config.yaml
n_layer: 9
d_model: 96
n_experts: 256
experts_per_token: 8
d_expert: 32
d_shared_expert: 0
activation: "squared_leaky_relu"
moe_layers: [1, 2, 3, 4, 5, 6, 7, 8]
router_score: "sigmoid"
normalize_top_k: true
routed_scale: 1.0
balance_loss: 0.0136
balance_bias: false
router_logit_norm: 1.5
init_std_router: 0.0325
lr_router: 0.000718
vocab_size: 14776
norm: "rmsnorm"
norm_eps: 1e-06
tie_embeddings: false
optimizer: "soap_variant"
lr: 0.00479
beta1: 0.95
beta2: 0.99
batch_tokens: [65536, 131072, 196608]
seq_len: 512
train_tokens: 665000000
steps: 5103
dataset: "wikipedia_en"
Below are experts of layer 5 (counted from 0) of a mixture-of-experts language model. Rows are named router (the router's row for the expert), up (a neuron's input weights, with its number) and show model dimensions 0-95. Each number is 500 + 40 x the weight over its row's rms, rounded and kept within 0 to 999. Numbers have three digits each.
After each expert's rows: a language model's description of what the expert responds to. This comes from a sample of Wikipedia text that the model never trained on.

# expert 45
router:552506515491514461519496498413534441533517514430510433540505476511522507535566437552442554535497544552454511536522557469546564530463545529476495556487526479475523490538509516500446573415466456501533490477438583486512577520506532500497527437530486509474510541413554487477426444523499459533
up0:436472479498510521566476532553525506478498404473470526462449482497459530413476452523483510444505522518492461537528554530476531445409532520523477476539447447503511528466532504528408487454531550566429498572472455507531536548526468514486548497490472525532464416511429474473499540541524421465
up1:550528540551580454539494599504428544522544437447513578501491530517539523480484504513472480555521530509406536480445496569488513493488520549383431448526538518462525469459538524521558521538495497571527490523503507540460524558507533526487530487529534479498461508568532562529441477505484493474
up2:489381512496476568543495526429543592524584557454432454510384513513504533515560495524537525555471551495514492492498512548435505518474554511482492524454484506514493444449478516494505552489537485445522584526440449483443536534532521499454504433490469537498467526472470547506477482512481532474
up3:483522607481544410498544516428546545540440555490478459532459530433482498507549481526490511474447515498492536485452548485491515509497493537494493578523578518441544396462489500485443583440505449427576529524590506533505492525517494492459527474531502497488517501561512468498448532514477476502
up4:500502529479478374431482499524575519502512569489446437496489510463492464456518539484517545503508558499465554490408464516505539521468472525505533433466484572473450502545534505479501596516508554503506558495514542549482527518550519490478441470528526419551577534501513406508526470507447501533
Description: Forms of be and have and related auxiliaries right after a subject, such as was, is, were, had, been, became.

# expert 16
router:514459490507528475488449418535463440531482492503529458580509588457537494433582523443540489476532468476558485462481512459581444508465490535577518456519473464503525533586506515441494504474483508502498453478429437592485445485462557503500545525471482438461504522476511506493472488534435448537
up0:504499533493490502442593501516496535472523490490445467502547546519510503498523500420558470517560508456573484453473465515510548423444482556458466500433536451485474556543522527584455485501513540522571459508526411488568479509392495513473511540460506473543524495546555510532454528449448463530
up1:512540484500511568541528546555460479522494449482447426521483510506545579445502489482454503518539455496525499492467510564506481474474572548532494501532523539600547474521458479465499546567552510476484481438441509449601532542539564552446575547462524524468508474528568493541473434489481466485
up2:482528519507535492527521447538493523440531558582468463556521620441483520478511446450490493528472476524479494429391450472564482480449547485518521470520494480526541529547552536480505492581554522545470489487507507562543413545489491471479538536442541448538505482496484468440434528530482497513
up3:502460440472500519478524524473493557534474527589505508419492537500497528532455534460607540472455462493528504456498420475564418515468514495488525480422486482553610509547390504492529476468583458502515538486461510503512521497433495521487479409508501524526509495496432483474486520453481503472
up4:485448483486477537468496443549490566529519618556524445541579555520532553459574510481569518482495512551519521468406466581465523475429443516519555480482556472544478511534512518508518473528486533481466465488518435537555476479514533470454511498511527535560442495513502473466490465524407481491
Description: Line breaks ending list items, table rows and bullet entries, e.g. after a name or closing parenthesis, plus adverb endings like -ly.

# expert 37
router:495482487493491496477591511541458492536499532502500541517517565497449414491431536577485517447461461451450495517466507506506529498494549470512505518391446490468572490528504511506451498528501432470480500531447549538517546489485519432471535451459463528515577500615464421589495477526532480496
up0:502499504416468431519507477516549455481407534448478524519523494509490450527490567577493492513497499387528524519466509553487501490482492505455440481461502455529528511491558499524533544484490486462520524488501538564518487494613511464489580516444469492552588510595508455517524461526570441535
up1:504557517581474490505514491538519628518482549489506523538481536482449456498444544565495516454540470479533437491437457517464474555475527449551468560510368544503523468545526505562494447496471507490542453494491495483505537495489466497491579557438500558516474476513495446531535460560542492538
up2:573461478500540474506538537553466523503446578499485542462546575484472470516467543556488505459519513470492493421499520509401503453396508461476458463455517499469457480483487446523491518516499493446454501502473529488491557476562524526486546488532476501512516521612475477483509383443576487544
up3:528457496562502545510494452539541488490498496499493402496554514499489496608526483459411468500522496475538538470458501505567515511578473550568477541527550546424576515502581495451548566493479549558541509485607479483495433436501474539484493510533553496494503466472507507513470475482481488449
up4:458545460489522533521566483466461544489531447582551496479476531542416472483436570568527482454437506452445500525460506524467583522496530498507509578444573516539506541524557475472510510567510432527524490486508462502503521529542541426468530545457472547508555467565493486545498499541511437545
Description: Pieces of British, American or Australian town and surname names, often in lists or tables: -ton, -ley, -ford, Richmond, Oak.

# expert 52
router:544483454421502540467466467503449544505543559457461477519458573517468520500505499604453504558483480562531524464403544496527504502563507454485561495479507583503506474491447517549590475496547471543505532520529521471576443518584587507494515499463525499491498511568507448505477537457503472505
up0:524523496508516492555485450517529583540458531481565495474479525490588546467448545475504425474496486515510497514562447516581469503509554444496484449379561429492497512535490545560483522505480540558430466485512461505538584521482507530530507429507501494470505564514453449449526490518455549457
up1:569447487465437588479523576509517539551550503432406510486501504513483572515452482571537574515523525528514534463420568502503489448473505492435478524501538553521466448465523547537541538526534448540502534475500519500553502521539462561519515516470567461546556498517502479541487451469532485572
up2:536484520526531522462474508493521540514449590431463457511438540431547462435487558586470527528483510497517533453515462479439456510480533445461496468442562596464508510522497530453570467523532508487509408463476517477494509564475567453507483420483550533517509457551497491501471505526576497525
up3:572477422462482557475463460491500557500518567489463600469479511557481530574513564558489472487503506543516517460462530581444477490494545475467531554538455492476504470475528501540501473553523492442492479483608538483497481468571445431558480498503529496474531545492482431547480554520556534465
up4:569493464498468518535481470547484586520615571496472518528520477520493548496545499551458442488550487557565533514459509613485463475579506473465480510503543431500527491527457532496550440477543483480475486562539527441535544456538509520535531518484534522491477547544515486461570488436540518444
Description: Common and abstract nouns ending a noun phrase, often before a comma or period, such as architecture, paganism, energy, society, group.

# expert 27
router:512544486469496443468419470466455400569487495486581495558512494569483509489548481466480467486440534527433447474545542501524485466479439478533481518544457503481435509450464517526546517430484549477452431454488461504514521452482384510492452514527453479506508547444468527543479480497441452532
up0:527515519469492512516596464449446577537451574518539460529507512502539461515545459532482430540458498565440527505510517443456496478476467518508508506440475525521503524502472486556577511548525525445482454470466511514515524463544429517428471549449503492523591457449596491537427486466476510450
up1:506486496559507521505495490494514575492481506526481534473477448434513490514516506512554511491486431506486505524500494423485518512510536528552571533488446475526458519529496550562465535505536516436432515546519506521537525537570505533467474392525564486465457577501528373422419459554470484445
up2:481485503541506448511512458489490561477505494541586479439448567494488451481507481449494476507426538484498551473545543484556481528439503519542477466527527503531454526510527497530557437476585473561499483511494510439512547578586429572426457492429476481542485464515546441559516439511468520517
up3:542474465525557486484649572456473569483498481504442485503545535555575491578457467468521558484478495500474425454506550410547506526529505523487544447446477550480531494493503520512484503474555531505527470460465538499515532475501562441436493440485503500480505416517553482488500527527552518486
up4:479498502485542514451501528521451534467509522519500496490489556477437484525528467533480505516392500489478507390492541502459471454452531495486464516528480410472454526535467476491533496400496496485484471537504574505561533518476511484417519497458562538619474428472456483481514492467483484388
Description: Single capital letters or short uppercase abbreviations starting acronyms, initials and table codes, such as N/A, NEB, W in results, Lyndon B.

# expert 15
router:508500503480468468448513460484503488474518469436518487505424449528475540417484549460495529511479525490571475509512562494487430518531526473567481475576539466478501600426514495415499464510443480531477497503585615522492430466471534516510496462452556503495518514557501531551449510491516535573
up0:455459581543507512479525515568529519434626462449450423480491535492478504446508556542492545567541534491513528435531491464486467518489540509508465567533542547500576532484438504511494440525478487482525515557524483481540453485516538563466526512449500520528517451548477482524459543503458598542
up1:541459503481471506503551517483492501450560466592419455460506413519534450570506526531502497521473468453558519474528496548459483496467555479553524513447480498503484539512446410477488531499441493494474482506521564471443477463437440496562572481528521459484554462506489391491559473447463460511
up2:512533611493523491482450591473586549464478438539489592467477538480509429486435516474484475413488510453505488429539494441540499486507504478493466506536480460516597562439523513499442467549471494529496475514524452496553514550424503529527493506442530475500493459538529512463548498545534499468
up3:515429459598455494440505506504527565524568512424568492531456479485489484445442584447510501520547494543506489490511503484470527440460523445518553492454530528560516510462541489495471435508506524476489491473641549458533552495478553489495524467450494468537525533554500469493415493498530538522
up4:477498504521495489482512413515505560510473475532491426475404483481488489473471533513495476446448561481541513459451503485425465516496524493522455522502535429437593484486515492379551498516498535500525536481548628521467494500528520474512492533527555464526487444548564515508463442418491508483
Description: Plural nouns and pronouns naming groups of people or things as sentence subjects, such as they, students, members, players, teams, neurons.

# expert 61
router:449458497559510527530542540543484501512541477543521541457467537472541417560481503485496469475549536497495552448533471473541544492529520518439499521528560489430515511468489495506464529527468501520548483437536446461490461549532424374507561425509477525600454503515500461521421472540484465550
up0:532558474508520437480474575489532527548446517502559483474545464527513563482520478490503532498467443506497463542515488503439439544527531486510548490436477530522515452524496443512471558410457511507437504465447483581522573476539521596473419515453441452450505477595505493467520476484559512520
up1:477519493493501510522591485549464538480522490542540485546498561453499536532495474509556494491486495518477541522498472514511509477518599548395540509531505590498493437509501501522426549551494490475489500478514490550557467565533437400431525499564483485461487389514486473485502548459454493577
up2:551499483506407470531529483460513539492424525585498520496442550481468434534412529497540487508505404516534451459516491457468536514522418503455498498445530512536503491511501449555433549532528532464523571456496498515487494495527430510504517437509550615540508517502487510536465533571509459536
up3:443460495525509484538479511535508507513481422575498538503519534455501519477516556551453523482483524487444509384490494420507581477467527499397454501468537498445533548510523493490563512471520563512559460480462505507533469530421450476487500476514556502564517443473443494511540477532459417425
up4:486493564553511510492559566478479563491517499573487574483517509459524460569487537479443554491527569566420487500474453441509579541511518534527452470447497547495523480466539467548460548542440507441515458481508465470533497562454524452484589481517480543507530419553518467528490506561472484497
Description: Inner stems of Latin-derived words just before a suffix like -ed, -ation, -ing: separ, aff, gener, decre, dest.

# expert 21
router:473570440536523479532460531546485477495424432568522487555493521560511507515596438499566505479469498456494511490545600536515487528476511475565525436513503511463460528458511450502509507415537487558515491433498510470593486498499549542513512473500475427565492568478511432526515474461475539522
up0:461583506517565533570524536497507506435418468544535519476530506433416533477484503437491536499498516527473527520486543511519463479449420496420462498524520496462517502525466461465521506473500545489465494525526475450547466521485530553562539461516443467506508355530494426473463515464518574491
up1:540512510510517519632545507521481469531433449497477567469507448485453568483569515521474482523489507481491506454494507548488503450474534542516522472505529510492486440428488475494519551435491454468433524505593570491503501477516506601564506479491559492498455439592453440512542512489450535476
up2:511441509569510538554507481555476549497486483494525507534464557450523540498524467576508562475488440479494478495468540551531552520528535505521501464439505501454516527446548451563501481499523536548465529465604490553571497512516545539515458519572565556497467406496452458452591453538512522491
up3:503520537483437529503500519505532574475499535503458523500465529450424476491465526476436435476547455499446460572467534479512463509548511492559549522505562482507453490530518532520443506528496449455410578468550444541435548452560502527497483470548582555413508436512462498488557541525514500488
up4:503564451521586513500476524501464561465457512545516443457509501474459396516549425502508481493495465549543522558485519567506496469445554450471512487461516465453480450572531503558489483512453449444520471454541491418583536480522548548537511499491505418535502504597514473499509473540519482530
Description: Fragments of romanized Chinese, Korean and Japanese names and raw bytes of CJK or Thai script, such as Y-ong, Chen Yu-hsuan, Jin, Hong.

# expert 31
router:499494429488489524445531519547451513545471514501458460546496445483461512449383472578481553431521443503519472461508583448490480490499510408519521502540446549477521511514498404533481507536537456432556553485513523503524547514430454441491536521460455506523542481490532415499493490532493540513
up0:446476380534503532570529514554518626528546501554479504490491454527507501465450470491478489467516486500512511551490440543478501468481496460422469555409484513503509514462501518505531422474500507424472469461451474488518506521473558480450441559486482466483431437541537530539481470565460540513
up1:463543478458504480421464505537532564520497477486555502559522486534541474470415395547439561493544485514465502501416519508532476495456488480481464454508475535484464425531512467577497462465481531508532499511586545527454487429469538484515507535565422525497471442541452484442461495465556480473
up2:508571443501436514495438496498485527563523512484515544519554556555570503541560474493517466515543501546475491531417422490483491523464510620528484479521488442475499448491446513462535494501472513551526459517555433497581476439542474457526478491539511531451486467462489543485579496510491399503
up3:445545493492473493521463493572542525431522568556521561463478516568466492421449585512521520491600445499513523481467490476488479510441508520512586481497510462521529567478438460553519446520462541489546496488479482515523511441521551504462505512542460519503469479412434456479592494477556475493
up4:497490496550520536483543495524480520490523517480476453478495476523459544541422529514522508414551477498569546479497515499470514456482568427525491522527437511533500542527525390506492480495504515467550609527594568473503515527464454423486532520436471456527472421457536426569509500521542493505
Description: Geographic nouns and final pieces of place names in location text: city, County, River, Township, -abad, -orf.

# expert 58
router:484509523483490471492466437498477471522470538456535480572567451507483541523516447536506536486497446501532431532513581517529482498469458446513465536530479414476438570541501551459407505409507440517492497455486494489511497453484487466453450465557404535444490484441514486540451549528554445521
up0:518551612528486512500525394488481520527448515533482436517566522441461541474543488576520521501494486474511495513465507489484555440444500526479462514467474429504494472518534495526401515423594534534519557513521473505432480537554543484530534497519484495567500414506469440540520494514476456540
up1:492525528481437448571526450437511569518496523455462478553550562474472412504534536574526538530570499488535408518421453478447517492481499455500503609470511535484515488554516507580506491486512512507471483487495536485455466450476489507479513481537472537455516443516503452480492550469605549520
up2:441471506461501511511509453512469506553465493541489537459525522535426568566512451528561518472480486505525521573432455554496473492410531498530547526494495478489511489522505445387535521510578497512571563542462449502502491499487562501496528542573465555575537424486521429510468500491495451537
up3:530499513522580478579467430565533516519506545562488568403515559463499503521488455588442524497578443488502529532474512546534477472482473512468481507519518528562474588552501508503498471452454498432507447502602507492508450444480549490420483548499493489526534444499508459508517525463503465495
up4:500557474503497432515533446489502512458509487506454409477533526491474530551390488585465499476499485480496516500514482515541402496429519445476477535517499395539459470464508489576557489492558485424521538496478472478567505443530569430479489572526467519525483470520518468461503552456503477464
Description: Country and place names closing locations, such as United States, France, California, plus was, is, located and coordinate digits.

# expert 35
router:493545459457498534459404489483468499505499553446486491488533506463529487517507489459461453448540515596493533545492509501474490463597470417558490447483527463549493429517521551460522477481587586453498524495464544526487457535544580416496449527546512523478545521514510530482535470518545568500
up0:418521503525514563497452516532448508545504527448454482464474572512498490473514423474485509481478445527485497527479424496508463471448452583478461397428442427550444466523504457471583512479492507483508518513518475457440441500492455445559496491514521479563538460450484499491496555511526422541
up1:422506525544503565470400463525489515432507480504488445481519528487535521527473491466564601477459501501529463457436476495510511517546538558472444454412548468575510446578506507513567517497566545501490503514445493529479425553556537546511480517473465472503552446509484493477476504480495569541
up2:522519499515528590468475577487474559437516492549463531488474534458523404490460487442539439486582535557553499471490512548386484475537453526500494525459513479559530484535529542466505476468571542474487531487509491522475444543571521431425499544501544545505519485518496539533573518507486544475
up3:504453499506490522526476505471521446486479554425502477422449489478444530526506513502553470571495390508483549494454508550494510463527546527443550512486500551472506513561506532526447523493496542545539512543563429462482468515407515550480495482528459471551465481447498507501448576438389443505
up4:520544535446553523476490531455557530501551394565550548562500558528512462507503539505494546489444516463491497489560515540501503508490444519555565478473581501531536469506450485467528555512480502496489506498476489462486510531505541484530511546422630533407456507496551487466543440505561526453
Description: Adjectives and adjective-forming word endings before a noun in prose, such as political, foreign, religious, and pieces like -ical, -ic, -ative.

# expert 44
router:545565480485479483485566509495447491526483467454492497490491501495505544498460471537528526504486441503493549431619556473528463528434546508523497443539497475519467537462469588474577560469459466525565485505550464462524490490454538495546447506583466451471485484457569567510523562569487480555
up0:470533543379502480442542482438437564529509534470517515492510579509511522496505465519532479457479499498518567501518514369483530484422541557467537557518449482437537504536472455545585506452475566557535520516572497501555496520475516434502469500471485498513469475543539522538494485494522506452
up1:532471440472521520525513485508459497484492534546476448468452528533552585497456529525430598447513476458501543481540529503494521538480601489508481466479449499542536452494527491512529498500438505468560463468547549444572504567502524489490498478556545456558528449499491592485548545561530494590
up2:489491504498496534462406510471479602435472500416500553400522448499512490517483423565513540459501510528496508527576506456502457508418504481485504465538481512411570455529540465545533507491469552509525464495477458559468454520475470525508496523495451516513485418453515499496523425551513501573
up3:550571489516518494527500537465450574527532535493531508528509522525452460435537527522519456434477461423552565476511621446436471502450562585450521492530554481507508487496458499508506520489596511519517478452555465512491503517516502507488426477486492597496491475549574459511557485513507539495
up4:535501483451542536546508556485474525497472523525520543506478544500519514482394509440445490541504483494422505468476594475509496509486555508458564462455478593558582472462487463518505466507387497572536488495533434448472526527473517513522493449484485453528467412515521519493530536578507457478
Description: A lone space token before a year or number, mostly after in or a table pipe, as in in 1993, | 2014.

# expert 33
router:441533448460546552446469533535482499477442546454519506488507520464524494531463455443502514486531510555453490497417447437474520539597465508550472476433498526492541420554492563516540475505541557484522513520477499554507452522533580524447453562527436457529480480515480541493462521456476565574
up0:509570514492493522418514540508506539478480551465459411452463543432477443486465518521466469590453462478473526548479469442484514567532571515514456512465532529493527455499505503501605556505598530480574533478540477471470561519520525500465521531516480453449535519489515426482521573489535474507
up1:450536468508505499546439459514483597482484489520472474495540506432461534548462464452448495480540435454426422541457458517589457534502466522507473479501459501550450439497542491606521501513524546464511504553541519547507519474530538484479463523493415538570516473522550496455426476520505556490
up2:508507536560546597461432583489481526466478529540500497516444533455552416480493454522581459495543526542473466496504501515401476488479445602477514480481520428504484500487534503439470504472547563426494468490517477453489454506518517457453532511453529563493510514505471570534548550522475516455
up3:538483420534489393497534401484477567477507470471547561574538500510467487492479469467470542515521488508493582494547490526518509467366504438486522469513510521506452526483449459514518514430491471471464539482502531557515531488507464485566506430484477491491477538482422467403501524489496446473
up4:434509536480489539477549540489454490543463434435580395567455485516503516515438468507516499549444421512479527492470468500477513481530507506568449402457570514482516454599499458470507549426507537483468433504477484432417531469543502518504509507463534469482508515497466488479478486526512454511
Description: Adjectives and adjective stems before nouns in expository prose, such as various, social, economic, natural, physical, often followed by -ism or -ly.

# expert 34
router:490434493482476505501483476591427517433485562523486560551504558509460506446433521556555447512458470473490464554521446526468496468525520502581475440469468464466529461517476545492527514493416476484432529563484553565456538481501508447441516492487519524487539509559448489546538466460508407502
up0:524451571468455414518531512486463569499499550457464539515559528532501520469505552511517447506491416457523477530522462514456480503499484517506477496521458421484548458500448524495564448542458476498541552571591493491513521535470475417441560493535586482502525418465464495530528508496537418517
up1:531527480528496558504541478539516571437478541574506548518498558509488466521508476543503478528561491489585481435550474516438492511452439486576482487384450528491461503464423533423492460525500500451485545534505506517537486537580548419456552494501546455528503496462479463519507438453490512478
up2:498535460495551493568524515580418558436437506551549488533495548495510455509503445511531495479479460459503542475471452481370503522479455525529519514472473447535506490473448469481556517473464550530495516472501536561479505446519528416485570524458467506465550478446486507504504400471536508422
up3:502464473542542488524474519543536550447473455523511621518496529527436486550481520504501479421520461528521534478520523522454460499538464509482628478499551489529564502498474499556525465464449468543486526526554528496425519444517452414443558464514486511556503425515423474498518560508472474492
up4:564477543501428476469561401503540539529476566481504575421484554569496521471524511502465474478491562499495538545513446498464540486506498546494464486472455521485495491499494517430533464564557523412539521529488601506466439459520521538453564516566502537550476511502475500480485532560501432538
Description: First pieces of surnames, given names and place names in lists and addresses, such as Mc, Fitz, Whit, Bo(ise), Gu(ilford).

# expert 55
router:497503541545462487548482502429438465518483434502550507491477509514492601501555578483505449482618513544498480479525501509485552430489474505540506520478505568581521486518498492451473487442560497529464436456492466475537468433531521493451504484514462439445493501409489490559478549481497472413
up0:519501490514516471500491524502528543476494544420388499477535539441564583546539485434429471500578492474565506536555488408455497509465499514453452547543535540548505478561467472498532547527519525513483471502515488533555456503440443511490490521482588525517428490511514444530469477479480515423
up1:509431471505533554548528494517481545518547486462521458509496514496561566479505571487419484521532502534511500562473517566485535503461502507517557488451595494514606497549516429475510492485523515549528474421564521486546517480592435496472571523438479513415501457451525521525506533522499504437
up2:474497568543529496529482484516470533490538514513467478485504504581525536546494581573429515579573489493477487467488479550466544480513528461417524584453565457569535477507508526510525531450531514526475499475517574528549482420548583475457500494458548515502509525490511511523507546509510438395
up3:523510464468511468493467541452503529507541514552561493508537521511474514503397549567453423459529524513496581505475482515479523467424430456491463469524462517532470574515479391542542472428591531551497481452537517521501474460444534459438515492518526464534537454513458516489538470456547458490
up4:491478570574458497475527445484502524541498522476502534479519486521500548485489522568530465551543491524497553460473444492576529553446547570508449500524473535522467430531430479457474441540430534570541504428461496494568484504597439443456551520484461536517515448456519486470455541493508497448
Description: Digits, decimal points and hyphens in ISBNs, page ranges, coordinates and tables, plus Greek, Cyrillic and Arabic letters.

# expert 8
router:478511443487433573525497500547497527456488567455495540494448481486533513512511551521507490493489515506581581518397521441575568472531494540481521453507496497520492468489469470493463544517471451540470534567504465536571412426549573435492515471509520543599508476558528490476510525476489481527
up0:517551459483527451443501502485532472495524497589524461459513539487493519517531506487512449540514519547491450469506448481365510519532510538550538498494485522505447531564557457492451487461517445453576411460484511520511553597536488485497537529457538478466527608543556510505509512475436543506
up1:455511531464413518574538512509496575456434576441528483502461491445509510545483533536515509463427535475537515488492513524503587489516520502467458525488475473481566466555544433499505499487453500540503588526467430491538421496553498404544503484476541533531542441482509479431577507508484487485
up2:495504565539577493485496570520600413500516473580447538534509459522471492450447422482518548470478434479524448493550510532491470570497479530507522574516446532485450518483475477505482522466434464515611451514493528515446526504458440569532504536427502510451511473497461501533509516491467514505
up3:515475506557482451539513522448516546542455508529488502487481472507536526441490486539474463516490456499507458607460426429455466490463480520516482476539490420496544518597468567503530532447500461462519510552518472481526590456500567566556479556484432512450526456498559545505437463491514525566
up4:505558504472494574522609551505535560476464519529503559520464482590526476539452554536489488492488529503481511542465543492497520515513512525483537512463514505539508535461501539538464515548449512427496531475516511575551414493517464404495518433502563479608546439542506486503491503413459510483
Description: First short piece of a longer split word, often in biology, medicine or technical text, like cor(als), gal(axies), vent(ricular).

# expert 1
router:530474484524490491483456515564498536530523520496483498525494496503529436461482413560457476528468519495536492496492479514481521516559471443440522470559528490476524540474530514484516378445491468498451457533418427464441510436532556522466553541565571520492445501453571457496478534463548419559
up0:517406498486568553485497471543538597541577515526496514508457409487433500536468450547444522546472515521567532487531476464497521527520523473476509414498472482526505530528490474500488467479562442553533463444449511513493503519522482441434513572563562509502496432508534434493536502508568453477
up1:559417505468563526540464500497459566504514493518568519474515419461529489516503486500460553531468457526484487503484451459504471460525527547466508500545558562534589508497467446553468410517501519436516501504454440490493452508501483520524560539556477537564460449496490524415553489497457440589
up2:501501571492492492552462519523519594592532491410462475514524493483550497475441531513466517499482521414502523468524479535516613493539520465461540508537511538490486537484515444577504453483484522466491558476451497412543560435525537495486552519446551500462477480490540432455504525477562538548
up3:457476512469546569456465526541494523512502550450418482514516541478550495505429490526542527499527526456512452438526499492520542549498494540444497496575462514542558481498470455510559470470445475502510518511471534476508479474551510453512547564499607605538423498587559497573501456526474539477
up4:451454523518532489512481551487482545491541478510505497564476534462472515527455474472589406478537438525545496543507506448450468490521514487474513639458498500457537536457506533469490546524481460442514491493465519574358494528488527532572451462494477468507515429497487510444519545538514503493
Description: Nouns naming what an article subject is, often right after a title heading or "a": footballer, politician, American, film, moth.

# expert 36
router:553527457480495428509490441481537466609470451464471546588503419508525564506572535447518452469530536521509468492578531536537470479534436496565507497516489538472509509506515499487485493466517484511465391512487476519505474463449538480485467447520444466402473552470491485574537518443487491517
up0:508491531504509483538561441544574597529448527491528476504484465464488524495547446510446508471589488600557471487461509555490539431488506482450513528469518546529506486558511501532533495499518520472556445522524572498485518590474558424531540519444571488424478491462508424518514508488448511515
up1:527447492519506461585488479535528546482479488521460471516548534457525571526597483539540498474481522473516570562481510530532496499515570513479561546501548477556569475486480500485543431524495485539529457495521515516575465555446537485520477507496558492456472431567540428418460506406502540530
up2:462506443523531527548464505479528527549456533485464459483432488424530510562616512503467460488509591499527526467497482517450438482498529554520522522477533479542521437521498477458573451501467539476457483467551550472518457544450550471445506463492497555514450457531458426541518537458449588524
up3:518514485456528560508484477502506497551516550449490437496495488452522468472535568484538471510498572526566546414496452533405482496481485513458474560505497466508498536492541487539563404483570537530411572499553512464427454511472541526455489484427528540480504481521458491549494497448493538582
up4:540489477518536507605506500523525567619500546502514465436559492508484509538530523494478447486500529521499527536491543509511504478492491494507499437418582646498534484505495476489512522486538545496459512493603446509508534524524540450447492556480479557473455499542525525521461451498473555560
Description: Digits and list-item ends in infobox fields and codes, such as Facility ID, area code, UNII, coordinates, plus band-member roles like vocals, drums.

# expert 43
router:473528507473445504485515516431474423447497515528542488495478537569546509560504547499520458465449497545500473515555508570481574446473453559559532474532551475503535542517452512520531545561540452497615482561461480493480461505500566470489440495564584497451435535461537474537520465510467489517
up0:455512425488483537470483500514531530455510488567503465453446534477500501615475575492509507518460525456555518467476482541443534477474525612476563515567510477550550452549521532554578489614493446513522517515535500525529469543507461482496473524541527459524520425481530475495508471443472516546
up1:505485519468486534504475502471537488480479532545471464515496521485519514533419483519537464549483451491493507434499477572434520456474528447470555501435514496534511520541419548517566491589489500542569559544444516523557438564500526434473488555444564501511493484582492414549562531525444502477
up2:519462531527576521521527509501416534512515489544531526493484531481490499506458467495462574445464547520489525415554453520499516517493420590523460464620491545517502455548477457524481482514460553531500508466541562533441550471584529507490491530502498488556475458454576438450503494571508474511
up3:501544546424499575500565489531554516406551472522483477469543543468579526503491486480491548491490482500496492479463493592481480444472462520464502472469455528455482474533511461516545490560492460409516475538409442526512520522499513443471474460531507420507530499605490452543507442533471533445
up4:481508540521423508476482409459527522422519546530517473428437513486467514516472536473460426561491480488552533410515392520505589469526507499495523469483490561550530520498525421503503525545473516526550544529521511517562484547546485479463565470532589549489472559500548499515487488494497532461
Description: Articles and possessive words before a noun: the, his, her, their, its, possessive 's, often followed by own or first.

# expert 28
router:549531425517539462462507506488477437479476520496461472545574441537498540474420513425569487428568471473457454515482519467500560540510495460544490464556498518551495504481487425462464503468424573449576518529498530490472511503427443447526519513513485445409524496451489491552456496494515518520
up0:492487513522472514478494480526551552554465455494538571481439481458495451469535459430447471570440530493540504487566524539570451485532440495514478482534538468432504490533473642524514522531551462527459459466539462514523485459504545561450436556494516546520472542590460507496544492505498475497
up1:580470464564556461482560446462556539534447564536535494472496493493467497480458488523530577457521514603499511465507518466464471450479463477554465522509474441538512494463556467541501414480468459434532611507484489485527497503486481423526498509421504559513592470510539501510519506494539526494
up2:518477442517580510492464526536439571485479570577426488453555498491493539520434504504537448406503478548504522485479500512490504586486486446486511550410526505541522455481455464498507441534454582468500534489484484450497504413555529428437525511470521530476532543500522455532455497447507501493
up3:428520523528562542506512490567503554525500500471454454528561503400476513526469439473501368506525496413514471493494507496544524548380485428525484509510516542503436495592534521490504504593520550494506505470491431485496525508492512452547510508504488490427515473468511486500532489491493566475
up4:466586489520537503523514489536501532492497479505492431509467522487515535434544528540516506441584504433507517491494490514459528526427430471442486475446486477592526485402480407508513476492437398456536480463505570487574513559482512492488551507518522525464518520448477553440551496536525523477
Description: Modifiers right after the or a, especially nationality adjectives and decade digits, such as European, Turkish, same, the 1930s.

# expert 48
router:575530451540461584477556540475482438448505489563501512482489520504445518535515493515562517544447557508503508489449479512532581558475493542554491498467496531537528418479468459562597518553515557565478559569519543493479533457525525500509504464507472527438450562479496507541488579542464535501
up0:506543584563526493463535522444501506496498533524524439493515605486527406483520625511482512532485479455461465501470514498484476475523472571523506549528446516511525490392529490523459563480532518516530474511569503435508428437476589474508484469456453500502552491505520499531537548558510495498
up1:508533572495555551461534494411436500459495373508497521548560509457547529473466512542601515475520524519494551510469534572517523444481564491460465528509527508519528496534481498509526453438541508473485525480489484584490483512552477442520535531492526545486442557539488452563534503487494562425
up2:566417528512466564511541482514505533500506514577499500525464593491521416549454503524478429514529592538483522506483524500510466565453528571510482466490496529508519509542573553462539432456529517497485506508557460482430535519536506425438541472536485464499522515555502525513490453451462595485
up3:506472443490505460518560443479486526509436594516459416514446526434442506473502458561468452486466491464518491477490515518525450525422513510558498494426529507437516495528469484526507541525523513490524526570434552523500471507605541482457511569494485535556525532537483470442532557465548572454
up4:488514561537488453430556482526522504518485475509465448456474475494442513586493543472512524496539501444524614522445402504447501473460455529595449509479503520591493457487510451521537546491520484639528530511474515509505502499517546508504501511449501514525491508550488510487565574480518489449
Description: Articles and determiners starting a noun phrase after a preposition or verb, such as the, a, an, this, their, any.